From a checkpoint of a small mixture-of-experts model trained on Wikipedia.
Experts: 128 experts in each of 11 layers, 32 SwiGLU neurons an expert, 6 picks a token, a softmax router, a shared expert of 64 neurons.
Training: a variant of Adam for the experts, 424M tokens, 8707 steps.
Below are experts of layer 3 (counted from 0) of a mixture-of-experts language model. Rows are named gate (a neuron's input weights, with its number), up (a neuron's input weights, with its number), down (a neuron's output weights, with its number) and show model dimensions 0-127. Each number is 128 + 24 x the weight over its row's rms, rounded and kept within 0 to 255. Numbers have three digits each.
Before each expert's rows: "comes before" lists some tokens at least twice as common just after its tokens as in all text. This comes from a sample of Wikipedia text that the model never trained on. Tokens count by the router's weight.

# expert 101
comes before: "\n", " The", " He", " he", " She", " In"
gate0:128156116154123084128092113101162093105121130128113132134151148145105136177127121141138052108114134148103173132148146107138144146147094155157119093162145133094148157111086131183104149105132087153139158131124103132133127119119143131147131137136110145124123138118116108176085155126139121088123144112144131074086117185136104141125103170142140127118140149113117096153135146147061129145110
up0:069139130116134116086135109133124144148142161138145135182116099133159138119127120134114129097128134138163110131142087150132113168094094127153146092105102088170135097153173115083149105157120133121113105145123132126137133129092148109106119116118065114120129158110140132145188069131142131164148125102117130152160155084136179128119176077154126117131131111138142132131134121089162134143131
down0:141097127140119118112126145126119153130116113123127146136159116129138165062125128114101174122101149135165105139137114087101117132124137148099169134102148130130122131170148140068161135178103122178090114122099164103127108164142103117131054120094108095129171164116150150106133122100160158145110141156116099135107110113149147120117182098150132116141119094110144134117138106158170122137126
gate1:107154129109107084113128096157140098107111127139126141146101148158121149158115128151149077134103128123115152136166143130102136148148096147128167133104189188103139148131148165135173095126134129125088142133149108160154114152121169096146119157131102152087136133092099116115114163116125108095093077111155142122137099113134107119163063159123115091141121130142171157129111118106111129131132
up1:129137114127133121082085129141140137093165132153145133146118120135122134164126113133135139121162116138138130103131105179081114140120112171133127169110117134141134130114183168121138093122130139138150125133092158118134117131122109092117112107076082106126140139138134124123121135096161097151132185123152098111178127099150162140123150122122130130109070108116137083102155080101163210135132
down1:126127114155156161131113127114127146165117113107122098130138130137123180131139092112124128096167122120152088153132053159131129102135141141150115103112128091133172139164077120129118091123145141153142117138084134135111124101110115121161138117126098042128158124158135115071151084141150128131106157143126102121129163115183155126111140118107121166091167109144123101128124138142140143140160
gate2:140126112130106126153132126114120072109104066127107112130119132126148096109145153136153134150105133100142161189138128122148118073137164109112119140151149135115114124140126074117109121085141136073158168137145133143123150167175142121076147143145147148121162087137132136143121114132085097137117111129071134099148106151102134135145089141097121161158149128109154156138115171131122167153108
up2:118105128109166102109124172147103147159129142124171149142152121102095120105140099137131144134166102101104105085091151129116167157135117163134110148131069143164128136119143169102152166134093132161124120132116135139116141104115073158162131096103154129148065116141113138138101155141145159119144142131175144128111146122115115119115181120147129154105098140135100092132134069127120112090115
down2:147101138090134099105084125126124180156096119162131155106137131112131174151098123127106125147126130138133135102124121089132131155159119166112118070148165143147117130142123166122109144145107128151138110122122150128092123171131135180181085154122135111176164132129134105088123091143143161103134132136149111124119127116157108082126171126125107091138167074128127100151146102153120103084135
gate3:121105097083132116071133140097121147134154115129124117124114117082145163118098102134165177127134123118101148133106118140108146165147151153126152127096142099136119147105119142142136074104083173158123107132123151103122134123096102114142149079134106124129114129160106138145112114121146143152187150152122138119186149131119117161133176129154109133097094092131152124103170102119144194108139
up3:102142141104149095146100138156112081119098151099128162159121141153112079123186143146158122145123125093123159143136143133129144126130162094123091154149143152122094120110138098134134143081152149112107171107155135177142122161161146168118152143091153115110131125120119124130076145118146145131115103100109153123087121153096112138120114144137179127112111165146105135091138155096072097107109
down3:155097083147158135150131173159113176128135129172151108132125128144130140122150097144135098128093140165147077108103120118107124131101119121114151156167115113143117098097123136120129144141141137129136122106110159122143167102097164149142100125093125148153135116105158142121167133141157129078166148118070135158114142080106124060134124111144124116182161120109106112088106126120163107149106
gate4:138135133116120167092168131117126120128115067122157103214152126116164110088144162116123146138149127138139130134138109169077140087135138124112104163091100119125151115093155130055166104097134162154154153138135100142155160141110138141130149117100154152098126091139143135120170087111106108127116131143099125117153124117103103135163142118148112162126105124108130134092107124129118143144147
up4:116175124132099175120111120094138136106131096110155095155160116144126102110137139079136102112144156095129109176119132158127125078112135108125084127140126094122150133105140122141132148110175111086151138129112129162154142110137129128087118112128165107137128064103143102112157151139130110108117146139141097129143119175131129141155083142108095186146148115122113144134111158176180115176124
down4:078134137182104141125157133129135093160128145135109124080151138108146113162119129167146142133126120148149174197099145130130123128104112103117114128124110141102108084115139088138143101143127123119165167135128132126108127129151134106080164121145102146157113110118148103160155143103076135134086131122115126104158096124119110111111076140098190135172129154102164081133149136124114112154127
gate5:159117102141130124127087100107096137171135129136156114149115118086118106144136149109146142158112107069168133098143152168095123115128117122162139159184148154161149152120110143109109123133117123121149098193118114133102180149125108145113133145132117113108149120174163134085124149121105143123106104108147135122108114111124135084141115137135095149138085063123123086158133136143148099132178
up5:078132165108122073119155125126150123100112160118111126119103143123131136158114096144112126126132120146114150157172123133149097136149161131139135083104076122127109089129109080146148069166078122167091106120124167102121098111094144133155119119125100090141135168144115152153088135144128125152157144185127133173127133141120127147071160156144155106129127151126124149136137145127124147150108
down5:129103180081126115128121133164132107144136144122135157139121132113136116080114122136145130119183093128147161112151143095068140146113114165134128103144116127156088131134118104092165088151126133151102108100155095117150120129171084115118124141118139097159105137109146157152105092148158107158156146130128125156122108137099164123072125144086183116104115172138150130166101101160124134131126
gate6:121127112107122078130148115184114130136106138114132120111086142104133106091154122158123125144088132129116131138149145077141148143142091106093132111146183143099125110147092153108156127159114132099100140136188144161156129153135156124151136129145110166119140113120135137112108129150124156091106053134147200152137105134108117106132073119163140095140161102151145149136105139144120110111118
up6:118171126123093110152121089143162109116139174142149121093128122128125112100089098121107132107111158164120112139129109102135141128114112089111118114134184103132150133166113150151112146156140076082123133133090110116120103145139165131120114141148087141099152169116172141098144152132131169099107126117113145130107107107139179150155100114156119096149154159119090149145106135157179091169121
down6:131125141124065125118172123134152080135161107129128125118110135111151086148155155153133149147063137099102145166134176098129158113161115131136131155124154135114104081151126153122141101087100096143135111126159144121117133161173173126087135161139113148114086105148108150140122149129107091108104094108144182102137113131124130147137109121161137114116097165129165146102130153096102125123133
gate7:155132151147127119145097115132102117116125109108172152078159119105096075134152121134133114125163110067113112157133108155106124111087146117153102120167095142150134125138095159165085157109142111120141133162097157168130091104129121102108105141137092111113125104150141151115090153166157109139138148088100128129137120161115129153165140089142086160136143148109111148152121135173161136157141
up7:145146128170107128163101116105113092114134120122145118089137112093105092130138145135144130145137123085116115191159088157130121065082169132168109151163120136150132129143093152155106144097168108117149147150104137171131090116128120107090125118153115121118124101155142154107111108148147097146142161084094105098120090166103141148157136111142095163137108152126120162132128136162149135144133
down7:127132133128113123140118115144163124129054093093125092141106160111122099119121089157131124117090134109135166156111094166131083113129120085175144121121127146144178133171115140106076153110155124125121126153095186131140154136139114139139136197089123120116141079138113131100163131141134137150100088105166165149119135140141172150118136138126098163131145114132108140127129099106148120133120
gate8:137133122109115124168176155195115163157139125104130175093117129119101140153150154111158109149140129076078092145133140140166124128135134111117116136146153116106130127133132133105099134133113100127107118154158080164108137197105103148110152148157135138117090083158119114109106110109130102111111114059132163152135137140148087092148075134128137149144124111123150130120147144132105145115123
up8:080131108084119111154131111171136112136176132147133139107124129136105152102136150087153153153103131063090136160127162131149102091125156148126124098129169136107149138124132135092104130143112086113143157158145107145113159164144103153067127159130152132126131127153142132115107156121081085110125119091113151137115126165106115156132070120133101159150126137131165169126080130130137133128146
down8:107154095148088109125092103125137148124166125154121115132115132165152139110127141119148129162113125136120111144137058133124124121148140159120184133122129164069192098133114108127134128136141122127159141145138136180157098122128135138128080121109161089164145117110116131171128129089134129049131137084127106135099107111126125138178142123130115123116086130147170139157134156113131143105165
gate9:155135154120143098131130144131114119144096180136095144138112118134127162125111116111130099093117132123129117098141097082131123132113131176137125122154118126118129122121125105158106164177114097113166099170108152165128087117139122144149107076176119131163154118130127107116080131171139138104123071165151141144129109133154154117117146163105173109128094115153083104146140182113081138145104
up9:104119110148113144136114106113150119119103084161139128120168128096142123148131117162146153163159120099132123141137180114129134103150145143087131167094133120135125150113141129132107120097145150177119170086107132104135168154155128140108136134103134124149100095144133140148092105111102112152122161136082098103122134167098078176099113177088084147110135167093140130111109103165153118120155
down9:060121106150131144106120127119131154084152118135145105122143146149153090125117103132145119160116154104137171135140166160120115159147125095132093127119158164167125102111180077170123124134142136099145160134118122154099125100144098083131150130124137108097151079105093083128125159121076123126126129135151171141127090188099132139117124143146126139158168109104135105139114153143145137105124
gate10:142121163108146125144133137148139101155111127113087143136093179115133164100119076131145087137145116147100132138133172131154123143104117116124086137114115137137112119095084135133171140072108132161115166094153152133133129181093089160175123140140145128157176111167117147128094108171146160124135138124155116138110124149112106132101089139108164117107106122110082106136150101153137121099101
up10:119141144121123122148087089131137119155138150091146125132116139144107122083126121107157116119109104088067157138152167105167129123112165147130142154082111124146111123150103176175120140150131130167129209116118131123113106120146117150124113153089113095159111120098123132130092088136131130119151177101151093152145150128121122112127101135114064170126148138105149090133143135156158118132134
down10:168117141152115148118117134104104152146155162121140090071166106112128170186063099110101125113102147138112120105102148140118120106115158162109133125120123127132176157127086174153102111125190113130134150135107107115126161106130112155118136134123127076104140154109137118165128132121166106099160139130112097124135156129083125137162124159116119115122118145118183123167137099114150147109126
gate11:149112133110143156124133116150103106118132137135159126184172126126089149096149167131116174130106151132090127096107161155095141083106106145161140119160174112140140172101102146122178070153157116100120129140152088131148112127147162148122132143113180155142138123118130131146143111081102117115125109110103146106115123080095136109133164082140115116122139133163130154114091098114112108106129
up11:116096114099148097101136158133095163156151127112146113111082147109157114112160114139165135140124107089170134136102124085149148165142140103141117115113114135150110104150122120077128151106076171144113117151169151169134157144117111132121155127135129104053126137142115143125132115142104166154161107139167158150142153162129112101119123083134149150139097106139112100135152125076103146100115
down11:080112110091111127143122142115117135156100130125132118120077159104128111140120117134134084174125097149147137118111121117126129150136149114115119120093124107124104123140117126129123140108133150148136121118080104103126163140105109127146108124168102104129154171175156186149134128129171189145185080103168074125117114175170123137119146187110162085108137125131132109132125112119144107124104
gate12:126109082138125135164125126098100162168174136144142119128105077111160118162168154134137097175118130130119113093140115166150134093104122100118114133129145139085154133119130117120153130158116130075089137151121134192146123116096133146112168091132170133142135106129127090120169133091110134140130139153128129099100100143142144085160132070133105142150119092156137130108159151142142095097131
up12:076070081103126104141152098086119152156160128116157136097136105117138139147129133113153144167097081141170115126133128177143104126172131117122147080133166103108155155139093149104125122122092111140125098176110124102161153131139138105170158119109117100126156126122147122130165129132107114137157103126135121101153130119159136121123152092134123121131165092170126125153075163114132145095138
down12:149138129154120153147121134118158127118166130129135099104095120115142080097121133126120172110147136110117136113110133140141145139123113122142159149124094131127199106119136128165156121156156138098132174119143118161111129111122143113137151101115159120120113112146192098113085137098138169052114153126102128142107095130124090150166110120136094178153079086116139105139110138157163095100122
gate13:109140159158129159114106122156136176124136142193149115143132131148141158133102126132131125114130118167128102084165143149083127179111102138139164104070160118121138112136188137145128120137164123116116108113110140108107114118102095080155104149075100077124110137062137119115150115098153146127160141141146127149135143080149136135137119103117131074116129115154152131111138132124157119117120
up13:139130165138094127142167124122130080111156124105088145140138124135132096130155149138149119115141131094087153165169109101146105071142104098129126116146146132113141124127086091124111149128125108116138133143161102147143103122159148123121155166135140175095132096138092110135103114140149112102093124092071158137144144154118113127186162126134126105124158195118140145122103174112078128139139
down13:114125144101162137104126134179090193119120169142150148127129141134144100112144163135107107142135160180128107098120141110098140175113147138108138099134129152115098130116108126099135133110113127119147120079150130117149134168112149174164105145103145122170109126126149158102114148151112169146164128108133106096122139087122119108089163148106116084093137099120101127122140050104132129119103
gate14:094154147130125127151157105129156139075128202137076124107108138111148164149119128132115126131074136158123121085130133136132134138119111123124159144096186136084138102166158157120113120188103104137143105133124118146121095090141092113123104139114119102121141145107133113090159109177140170114121114118073127121150125088150136109114156123123129098112141134163121151142147156150143090156137
up14:093141143131121111137082125140128125070128122118107167120170147110099111153135120145119113148191117150179152192155125112118125112118080129122107115108135155111119077139185125168078144095103088123183122131104101092120101107144120107124114145096126116142134120086128138125140144157129135155131186126101132122160146152144112150130145128115142128108143150124085106147149116145158118140123
down14:109121135134147128127124142108177141147123083175128094155100146108145135161109084139162144120135137150145121131145125116158116139112111127139158135138109085117126123140122084112123120167102129116099147102069130127146159107116164129125108126109064149123138120135118126147154126130160134111145061117145072150142141136082096117140159150109099139154126149118120092142158121117220115148140
gate15:142127096112128124141123126146079093118112083156122111114128115100081141157156103118102140096126130137149137137137152119083128128123099116152155090087152080107141108094159135186139135140130124118154149141120104089139163125157097137116117111138128174139142113130133179126112149159151102143112102156106130112092120178134133099134152142169113178126176143118132156174107073154129127113134
up15:115119156142132118131136132114172119117129127105119138131128142115145091107120123160151114153133107106124141115124132137161115085133174135109098152193096178139104145148045114130077154072130124165135153125147148157108097108090103131156153138133139074152099113121118130122126142146126146133117148093111130130148122173104127171096127131111168129127115160131093108096144187128119146125107
down15:125140161092122078129141112102153127163158176115128111148124151149116142141117149104143132132147114133119089147129127101084142148135183163131121124121152116141150180132082088115126122166139147131138103125148079123121098119124132131162097078138169147131103164120147142085118122137106118165163148098118100120148145107159143129127086090141104154090136128130086114130156158082082148110136
gate16:112125125122139094126105121139168127090120114145139157131141127148133161124115094157143133147144114179156118077118114122075122151113112157124098134145146068139114137143112167175090150142144131119150113106076134096145157110133142105124119084082107098184127183128122131107116120117150142144124167118112136158154144141172113158100146154136136097095132071133097098141119119166139115135125
up16:144094127142134169138122161108128167160142124148096134123134105121155143109132115121115134125133124119150105089086086120123145159128114157102139183139113124122116151139112111143117129183105123168182111140083126078136119120130113151154134129143133068172159140164162136123110128151161092155137137152130141130102110142152140077091125137065141133101136092112100103107088139139110158137096
down16:109151111110136134138125126189121107151130115137144098139072134144129124132166140106148127117126155107111132162167141131121146123124134076108136156106134169134157124134076126093175151134119127073150113116167115173126138133145162174093125150138155180104136098114117111125117145143117107074121098115096133119112149113082132113140076093159087164159131140120141141147114131095133094136149
gate17:111139113121142096142142142179140110122118109161076174117128125125119112175142150146128117149084103120075129113162134138134154152130152128102121134125137139069139161129133130098111110120084130122126132142159086175136074165123155150148168158159140140097110127139103139117111129103127155104103087088130201123134104158110097110144080120138124111137140159150153136143113112124092139132123
up17:125110126114159177125144137092102114163132161118192087121153125109107113114158119143123126110177146148148157158116119114124134078129117116144109132103065103173102102128090096150152131071140139126150143087119160101102156123148127108127112120127122162145121115159146138149115157114126097170127156163125069103126116139117150157110144121124125138102147177088098111124158151138135118126119
down17:161093147124155146132193161135108127125084122119132145126129143120101120110097113129131103111133143096083144104123135141133108150102131124131110125177107100130100144174125143126090138116130114116134153144130146101117122119115164105111161117158116160093117134180120129101111110209159134168099149122110091114129140181163140103093105104151129132165115152143071123091125145124154104138099
gate18:137124114122124080169177083116145124104121126151138151139114121130151136111121149104136125153072110091109117117168127125154134139109118148130153100128150183074166145146131167115124094160104117122137138124164148155123142151117126083143143173133124136174114105111125129105157099143114112091098089111149176158145153145099115121118110123137120113163108074166141128101082147098130100153138
up18:148097141149089155105116126098095152109108130107112132113159129088101191111135125146116131127141140105179138117101113112145106131099120160130117138146072137143127081142144124153121131137140136177130144122099098086107140135138109132129084091138133142128161138092136129144141106159128126159127182101104111134147165162142157123116130161090174156131093119097091077181127148151152140124127
down18:213104139133176139099150128156140139114125125150113132146123123103129134140117074145147111157136083101120126094134142112159097108113130127134124096176104130158087151118162140103103154117160147113109143124112148123120149106098127107136150158112079124133103125183128117119133114128102119171146151122152087130130122169118122106100152133130128137156123116138119068082100167103177132134088
gate19:115166184126124125115126107144163099101102106100092137171142140126111129107126135168121103119163158158102153141149094113136145146108101123140120121116128126141139107130149173149108152120118092162163152133105137130109077125128095120095122144112097142129120144077123137159101160141148145151117185090119130125124151138114097138141127144125202138085118148082091072099154127148139112139128
up19:123138150151142059135138150125123096112135106145114112131182115095104075135154125121121141107164142084108145152091129126129122116093136128141112149159126142139112153115078111156130124089113098138144142141122146136117131102129079135136149158147172135128114095154122155124090163176132096097092147116086167121123101134098114125144137143169117159141150170106079159152178114149127141125125
down19:142111137108153170157144140134131118087142131100134140152088097131125073109113174119151179088139165133110147107110159172105137138127096164112136103142113161150238129106134141160153141093140121145120111120139153132122141125134123127098129120143078149119088119123129135116105153160112106135095099099140148107133098101107158131138117142117115122108142102084129130122136161148117114137098
gate20:119153148110149148161126104140154086131112157103127115141109181143130147118099095116127106053157113137105117108128111163129128146137096105175134131156107119117140109114129150159116141122144102136155118139096139099141086099125079101150123135127113107086127177133127130126138176185168126122143157160125126138089161087152145142128140110149151111139128116162066082123128115107145128157130
up20:151150169106111141151146090131114085159127158120120106181080173139148141128131116121148118117129123144093139104129118145155138124131125063144104094093132130111151084145124185149127128124156119089114102142154126115136105117173131111116120145110128129103130156094145124128162116157097115082162150141131105149112127048157136121136157079179142108152141133158126124117117126111128112162127
down20:152107136157117107133113139142113173158095112118125107131087134123175154164092087138144120092124134112120145149113111137155100111170124088137155119124128131122175119143132165113150159149119105147104152106125174144137113117118124095131092124086125105111136142143127110101181098126171132090133110143132088168149175107149101089128084101109157129142136164109126113152144083122169099134159
gate21:079131128128153121103085143146145141161134156137154157120152125140116165144114115144111091123139127181177108122137112108119121164127077119101135138104113111110127123125175162148141142171088101159139102101084113095136102138126130105177113083116063097154130172109130121101145123095175132125131144130173099151138127127181142119109133144123143105113151132115120094099144113157149125116132
up21:154107127126131141134126139133133140143072108136059123098095164119164131140118066142153125123121107126104132092106142119129124162164145135112160098119147169108107148136113117148122172141138135160113107124152169128121161133106095113154144108138152107160149125170129140139110126175126134116128112185115173129133134135133076100096079137122199108123113092130109104138133132128085131093125
down21:141105125119156136096133115119095117108143136123146126136135105124157103106129149144112179169130128092121151126110212123127132121093148117162091130162102122184105131077173111093144142117117112108121149133162113129107096142159091083090169131139157136135090123123127113101138128138068097176139167146118146122155118128118153150129105099145080135135131141144139134086122130138103136153129
gate22:110124117136129161126147114128113172151158152171134151149127118119139163128126119102108145117094118175137115050148109168108103166144133159108148133115142110116147156116140145126156085194104101131132080142131114112121140153104148114174129103121089080149138144150118113112151095100115135116144126161133127138165095085177133103138129121125100101111109068155122098116146110133134134144129
up22:118106141113129112126161135103128182135116154131109109118099154118152177103122106164137172131108131150149138113146131075117121145111115120132132114069127075145105096164108116128140135155133155145097131096126162095133152113114093126152100110058096110163152142123145143138124088149132130129156136138152158172109172094129138104110128163134129119131186133152157132123077151134122108119089
down22:137123157130134104120135110136132102094117096116118154127153138086115045114171118105151131161130109084082164147149146151113126092141121120149109141188129132129061111143129113127130120104161116121124138154158098182146132142160108143124150167153148135117064118129115124142110149179133119138119102102101127128140136182070115146110141133143114146112135125143128128101115148161121130144111
gate23:126119171113133119137118116124176149110136118123077146123125159165146194159075107142135125157096119143098159112094118137104109131117121181129128138164146134116116111120143103126096124126070098125158114138125156135131096120112149136133108137164124084129158161106097120077138162148172115110153086133152140141134117113161151097103106130097150108114137108161106117153111168121088168140131
up23:137117170095147177124128134125150090114125130163146141111141131131117144116138122149105107124104155132104145129111075124152125111075074132156122137132100133096126104135086159139134137120110141111186097110110144166147115151148148165138109112105122144102184122163135128117091188134183120115116114112182185112110078092126132110133161107138139126136128115102102125145111117124109144164113
down23:175148161148118120171153128150141095158083157130100107090086159099126159114115111116118096122137139122136133111103103098121148144117155139130148092137090120097121134146121181123117140127169135123108103158164126139138135135140116187156130161136142118156109113134157134121138086136156114142131120150118117140133157065144136113134153105100109133132101146103113169118116102037092112139132
gate24:113128121115119157164116093134105119136147173102125121126130117109143156123119137143131158145111122158095138109141178142096138111115158101129122150162134093141145138154088101153142095140170128081134128149139093112124102112150182147168132141117148112139138120094124117131146091109111159122179124149102156113076132073098144133123167120122082101139147125184123163123063110148120131106111
up24:134133142136124121112098149108134133116101089163121129110126138162120120126124104130110081135140132128168125186093104114145126146141073123100122114124123150140121117112146135153105173106125112158168168113111147136110109107134103101102124121131080136098093160101142154144128190170171079121098125136130126141146128197156115167137080142116153125105143153086124084130140162161129123124143
down24:114144119144122131108121134090147155135096113154118113113090106141137140154147121133121102152125149166131138147062100163140128165118108132101143104146110107102151114137102144145090166108127162132125153142057130114145134082148117118133126128162087121127118138127133161139127143115168150127125096110131114081126153173151100132113100188121181116075147136097094113133177135151168106138143
gate25:127157148138126066099072102124131084078113131130165126139138142129088124088130119110126124118130152127146135166141123156106112096108117116199134104133182140145141130104172164136128117139138076122130122164103106152136074139115114117106133113147108133124133169071112116123140172110159141149137161098080100147132126119133138150154136124181135110129114137122108135131151126138156116166140
up25:168116134142102191130157158140099137144110092092087142135103114095143089111152179122142157124140140090107116137131142123152132100126107123103094146190133149100133134116108076107139157119142133122128150119159107144124130123126146148116151180143166158111109068147130148139142153145126137101100080074120163130139141149098123139145079123087113162145117150110121152135137106109119138108128
down25:111127122122139176099096109145111106100125152106157106105148103151137085083156156120140164136104123092109117164118161151114159116098143126130090115133124137148138120118161110132129105132135150117154135153144135142085079141181110103113140106129167142123098125098099113131147167126062125157144140106115163125144148145092149162143137086178078114118127156170141163103149151105120141135137
gate26:122120153087145152135137157139128143122121138115143115139160160141114168148119139150125100114137100115124126126137151073126186156130091154102134111127097125137108097151137117125174130090131173127138137090140118106125144166115127149159117137125114097154098107094089143153084142113146129159102129115182115164159131125124094095140072156106103147137176161109128115123121101104128156058116
up26:145106110132133116133128138154120103105161123129115129130096147088124042142140098136144183144145121133077158103132155182097139124132172091141107139123137187108116151097090144143119138132140152127119143142172135155145121115115106127102144136137178137107115144156108126126157107155109152100142137142091141113126131102092131161105146114139166117105057121156135125111155106127087131119115
down26:124102165124142158150162169142137087105090097131118183105092088113151123109122137138091117134153126126111151092118203129149111160153135126131125137137108128115093148114155153098142161114117121108091141104132166125103109194147103139145151118127153160137085140153123161107098159141127156128113126176128131099152108100153100132105079102105110113147123135111110121118110129156102098138119
gate27:166117149148118132148113132116157136111086110136138133111076109120109133090095122124162143124124133095166123135095119121141127101150109134134134147194134201099143114157131114125077138108129124112165185140138124134128134119112105110097122127118187147117106135116137138102153094172121105120095102098151098147171153184109140104135097142106137136136132111118152073140121172140101137129153
up27:094154138140107158121129124128174085119117093124173123092130122098136120098117102150130132119116124114110117148126124128124113065125130124092124099149130154114136124161126145143131093092112140147136147146107108131136146159116117161121110159166161175103148142171138130094120175151156111122081126122102124108132131173124101147131048156133170115140131136062129105170105165142148141140137
down27:119129094131143112129142113132177129133131138133162099110160070106123126122119116114139134135133118059166053142118151138136150142162138141128111140128139127156075146152116140134135141122131159145126139133114137146116120080135123180129107125115160113102127084126085108180158134113084137169161103138117144130149118126093129137129143110125124144105121090125141112066167125094158163078132
gate28:149119104121149107138158182119139170142088113149096131127101141137114177185122065118118093134127129155120126113137140139125131163148123103088131105096129119091128123107129094131112140153097144109107104116128103119118141165071142144162124128140116128171121104161113144115121141122168149110113115167174109123127116147149123110101104155099209096105149140122114135125174157139121121095136
up28:122106107097160125113102121119113110145106103136143113149173125135145071145172165168187175156140112077138143136112141118142179136143153139107096121111110113149095152115142121123121142112125094133130185102148138148115188096132113104112136120098171105126100150134147130150096139122136153132146117106120157118132139162104118142172121108092081155126099148121140147095129093113091116111113
down28:102083130099161104138128105179135174167104108150083124168114147143134134124111084167142062126087169131149142148156131122129124156134116104118148116130140141081119129151162115095123203154092131158117111154102181146126142160110138144140107118102090128098125166104132123114133119113113134139076144142135091105156120132143107106120120113133142114127136138111112113100150164107143137140128
gate29:116160171132145106127099143107158136156163157149113140133124102105139144114109111119100138112116128137177083092131124123060094119090150169124135188108108114163129165105144133138100160143145132138113105137096143109145134157098100134144116134121108109122129167113134152115141108181091143140087163148105109110181077132149125110113155146122160132103108122119090122177141150094127131118123
up29:144126170121122142133087116128138170177134167147103113147129111147141110123115131125142125119132113126093105038123124149129112122117143166113094147153106149164141149117128119151091162148163166151101129124131128124132108172103094126171129133119132126149128152159108078138111087119137129096121140134137125178163138110120124103127124150106169140133088085119131090157157130076082128098124
down29:159143121138095091156103108144081142125173172096139122131097111139124115138105162119114137131142124065119134145111095149173173102151139149126098133122088169090115124126150133165150120122115161114138145128161129150109093106133127128140134135156161168137121132185107099113134142124113128139110141145127129122145119069168125159154125101096131113091102100188132109120158141082110157126133
gate30:145137149120116139145125104087141101093159214115144108107185145131125166132108099102123108108129123171131118087138097145144107142102104149142136104151095118134160125142110172159133082158145110118109126131104148102104158093135116125164101097111093080185164130132109127124143105131124152136114148134102094160150110116157175138108183122125144147132139103143127107126120122125124115138107
up30:136122161158129159093157150167146167108097105101092135161076134130133115131127140180134189152160084137128124145129151161046131151129155108111149115103111132155115144130143101101153128113140131108130110101126102112128115145110130119154122149120121149094090099122143108101122132116165072088153133129173138147124158107130093114138130161103112121105101108144153152100130139155138138101157
down30:108111130146111136129104106123115125189183143138147141082137131149116102113148162086174161143145118090127121183167135119089124081100149136142070095076167144151139154161114084142102108142142150121135124111135118089118116110123117107147138133127171153143124110134116101131148125150108108114132153128093134116106112130153138142132134160181098139143160121133115137158098144106085164123114
gate31:174134110130118151129093112130129128126083068117124151145128109104148122123123111113122172132098115142165108130156102151130086107121143145116107131153163161095163158150147132113076176147132102128167138160106115113122137113175110108112111139154107152170136139110124133090152170170155093127118091120110123143142118118140131124090106129131108121121108076156091129105125105184153124161167
up31:072157144119106076124126086136136110087119170138130144186134127094113151129152118134135148142138142179147157153165124126141113109125103130136132136100139145124125119144167136159135074126106133112145133089134087102127090149150135116083137129079114196142130126092133123158124080107099107129127154089110114143143134117134168141106164118132134087125112156133189133123101121130141126151133
down31:085101152121138097130128132122153094131143088163113153141139160134155120136164120169146124125140143148131147134146123083142143106121128159091149133141119091138052077143160086117116121113125109154144127106110133095133167126097116125127120120124111112140127154139157124136149115146177111160126091145147117120123112148108103102090142185079187114132111167102114109131123159111163161105091